Weights of a small mixture-of-experts language model, trained from scratch on English Wikipedia.
Size: 9 layers, vocabulary 8192, 49.1M parameters.
Experts: 40 experts in each of 5 layers, 192 clamped SwiGLU neurons an expert, a sigmoid router.
Training: a variant of Muon for the experts, 5277 steps.
Below are experts of layer 2 (counted from 0) of a mixture-of-experts language model. Rows are named router (the router's row for the expert), gate (a neuron's input weights, with its number), up (a neuron's input weights, with its number) and show model dimensions 240-319. Each number is 128 + 32 x the weight over its row's rms, rounded and kept within 0 to 255. Numbers have three digits each.
After each expert's rows: a language model's description of what the expert responds to. This comes from a sample of Wikipedia text that the model never trained on.

# expert 29
router:127111162103117122110114139155143147120108137146145094142162144100129109136041130145131144121172204089131135159177111152095147074151086144106153178120133149145087099169117133120102168101156078194130097101107156106149093119152090129052106155
gate0:199137126187122181110127094151092098113084160145134131131102105162137141142149099107166114135121137151145136160132105196137160079136126136129137113100153138142137083172157117128149146133124158150131156109121143144143174246069112112127100070
up0:088126061135189161116149140168108155128240118097113132125076063145110152203168155109183123175102089141152133113151176130141123079060182110120124118133103075094168089119094158182085184132151137149147174066163157142121135113082212127133141119
What it handles: Opening capital pieces of proper names and taxa in lists and tables, such as Ran-goon, Di-ptera, Cole-optera, Est-rada.

# expert 23
router:156104122125092139085135134219144077111113153101105145147099089125105120142100092159162089084084143141144118128097042102090209099146105123142127113124134113197166148148161071128156140081131138075138066111137192117103078158149125098117091123
gate0:104143137140106168162135099173114120158211149123146121130090100126113128163099131118146081089083177138085092133071127193119195127136153002157168110151109145117109182128150151150130163138126180140082155080151096149156096147104111148164133031
up0:125078167169125141144105062153073130200142137110168127208171109174129176121139097125127198111162137094120151185080120154147168142128085106181131117107112068131188086097122149097203102181111102112189060169080084163109128141126131119120147125
What it handles: Digit tokens in years, dates, table scores, percentages, coordinates and measurements, such as 2002, 28, 5, 31.68.

# expert 14
router:232158124155025129090081117132119095135129125123126132098102092145061156149129156150152090074115197120133139156113075102094201097145124084133094136109172128152176116169104093102178097123142106130089097137142083091124090159166108112182107142
gate0:135129127255054135136170136123118114095106138105095164093115123142160093157054137110145156182142179152142186100101151083153164108084121088128144110134164108132194134143126136155158076140147160142149129084094131133118089121146114150091086138
up0:123153135180066133093105088157168185089088148161121110083101156128117146180102098116200182092180159132104203054147091132158151133109142117113164091107126077074210087128161125147099143110149133144143115081081096146148095103115202143110120157
What it handles: Commas, closing parentheses, pipes and years in lists, tables and death notices, e.g. "Carter, 85," or "(9–1)", 2012, born.

# expert 28
router:117180146148148165088136158093145211132132108083094145153120019155131156119151133147189127162125118125118172137113084179204126126141181146089137169098143154102162102044136119134141095156134129047162111161181128128104158163150113126040109125
gate0:080128116125126096105097096109100054123131138142125137094102178112094140102077148108166070147130150159113081091103117162090147097120107104100154157158124181109084154172121147197118099139129162120130111116136103125119138172129091124168088096
up0:124175179123089129105085149074124209137143122104157092122102154127167065098122118111131115133103185094114099088095066111124063084169132141130137121159143151141135127174105135138136081137136088133131126109174196192137069124121158113110123112
What it handles: Auxiliary and linking verbs like was, is, were, had, has, also, and endings such as -ly in Currently and plural -s.

# expert 38
router:123134083151128182131132134137163086177106149154111123082183100135084126171120066153131138124105165089135122147142092160115104134150194136133115234148159103144111110086156115113209155198143140077094112167204088141124188161108125099108141139
gate0:171086151078095186145095088131120189108121171102159078103136078135068184122109059129148134101134111090199153153107130116203121195153124133131127168100132047154074161116104132088138162111170161105221082102146172101099105149144121046116161213
up0:102119181116141170123158122133152162118062096109081142175128255169156141140147080171076152139110099162100164135140087105135125158159091120112123138094146136107087120140176136088136057120089122130162105089147087086107176151129104165104082152
What it handles: Prepositions after a noun or verb, introducing the next phrase: of in "title of", in, to, for, on, with, After.

# expert 21
router:095116114126127164159121150117114121170138140109161134116157077140089154201106087124114147161109129023162141101104149125160126171169188134153097236145135171159157139061155143128171143159160130118140137204182103105114153139126100092120136152
gate0:105108152122191086090105131111165116107106124106165205121149141116064150204131076070158172135143154096125163127146088133117150181092145146130084125143116102113098149154144106127125142156078187128145063140168208143166132133101173141136150178
up0:197080123152174160109165063109130127143130159148181112204110113150098185124111108144128154120177144122141065152152113139079093182135095095134117141110097092129146112173159099120176148153114148150170074140091140118133167117108105137107125201
What it handles: Prepositions and articles after verbs or nouns in running prose, such as complained to, ran for, went on, between.

# expert 15
router:129157062106135135133142180142133088130187122108134110093142024118070146101084110141117143172078120135150182122155142116100128101130122077129127158086171098158111126117125104096130082084157108065126088111175184102102126116109151091113179117
gate0:080140126095127085109076021169097125151130113155141094188142078122118171073168087072095072130168107106161121133099104102175156087141176144118165173153183121144104080082193138069091059132120162086126098129101174162160072164133148100136119186
up0:106120182158198133101162135081143094137110121124136120116132158120182222067127130114112161086135180097092057145114131141172117131105159182103086148136104118147132172145161124139166089100127176187133102141149111136091135156126118091078118147
What it handles: Past participles, -ing forms and verbs after was, to, he or would, such as published, attributed, refer, known, him, up.

# expert 4
router:131129082133130157199134168144094096175138168107162127086138053112063115153057146129104178094111117118105113106159152124164076102091094089149157139129205087152107096136156145082164090113133135067165137128244135069098125099105143110120200089
gate0:112142107101085121135134139104102195161120127154161091165168145146145170160085136164088098109100123083123151117156105095122094094107161149128151055123101169131128155168109167098106075108184111128147170121164123176040157097122104099123195057
up0:087139138165162200204137137125094078184093159114128174113117180129114080139064160086102172138178165146114103151137152137109085093135096140092093180155125139160148131106104157082138164127165128106083061164133211135121129088108159140117125100
What it handles: Word-final endings completing verbs and nouns, mostly after was/to/were, such as -ing, -ed, -ated, -s, plus up, out, made.

# expert 26
router:161132118113091169088129106175127110150170204040125160163140113127106158123093118157161089092083108095127142112101086119137155133153108084146119131146129099163164122120197073133094098097114165087145088074158175156113102166161129102162113098
gate0:149124090096089072128113116164106147078162123061120140169109148104135114156146146127063162121126078080131150174171102113124078155107126191195167094127147095161180135161160090135106120146106190090141132182147142160077135120119092106161107169
up0:145146121140094155124135193084137061135124104124118134132180175136129132166103145077129121114125123118141152131113182114186094102155121145122108132111115108140133149092062136171119140094142124128118125158143169146145117060166222106131077124
What it handles: Digit tokens in scores, codes, dates and table cells, e.g. 69–87, 1976, FIPS code 42; also stray byte pieces inside CJK text.

# expert 2
router:136156099176135177167130204136108121119157154157068124134144096189078149119119052127128188116065117110148134117150096145160129134132162146152074097103143154125146120125109129120168132090119127135154200135119153066102139150130114109164091135
gate0:121124128138142089149091138134123138105147166143121178064120131111130184174149140114177153162100123172129143123132167132147156084090131109153155123141125157166194149102205125147156140142147112125096089083115057169124149146137169144119125108
up0:135097138086142096156150112075082145147108125136114078147101091151183137174144108144123078192178110164116134121075101096230133117087152141086152108136146171148118111147099148054156161117115153186144227143120133100103108152140101140109087089
What it handles: Articles and determiners opening a noun phrase, mostly after of, in or a sentence start: the, a, The, an, his, its.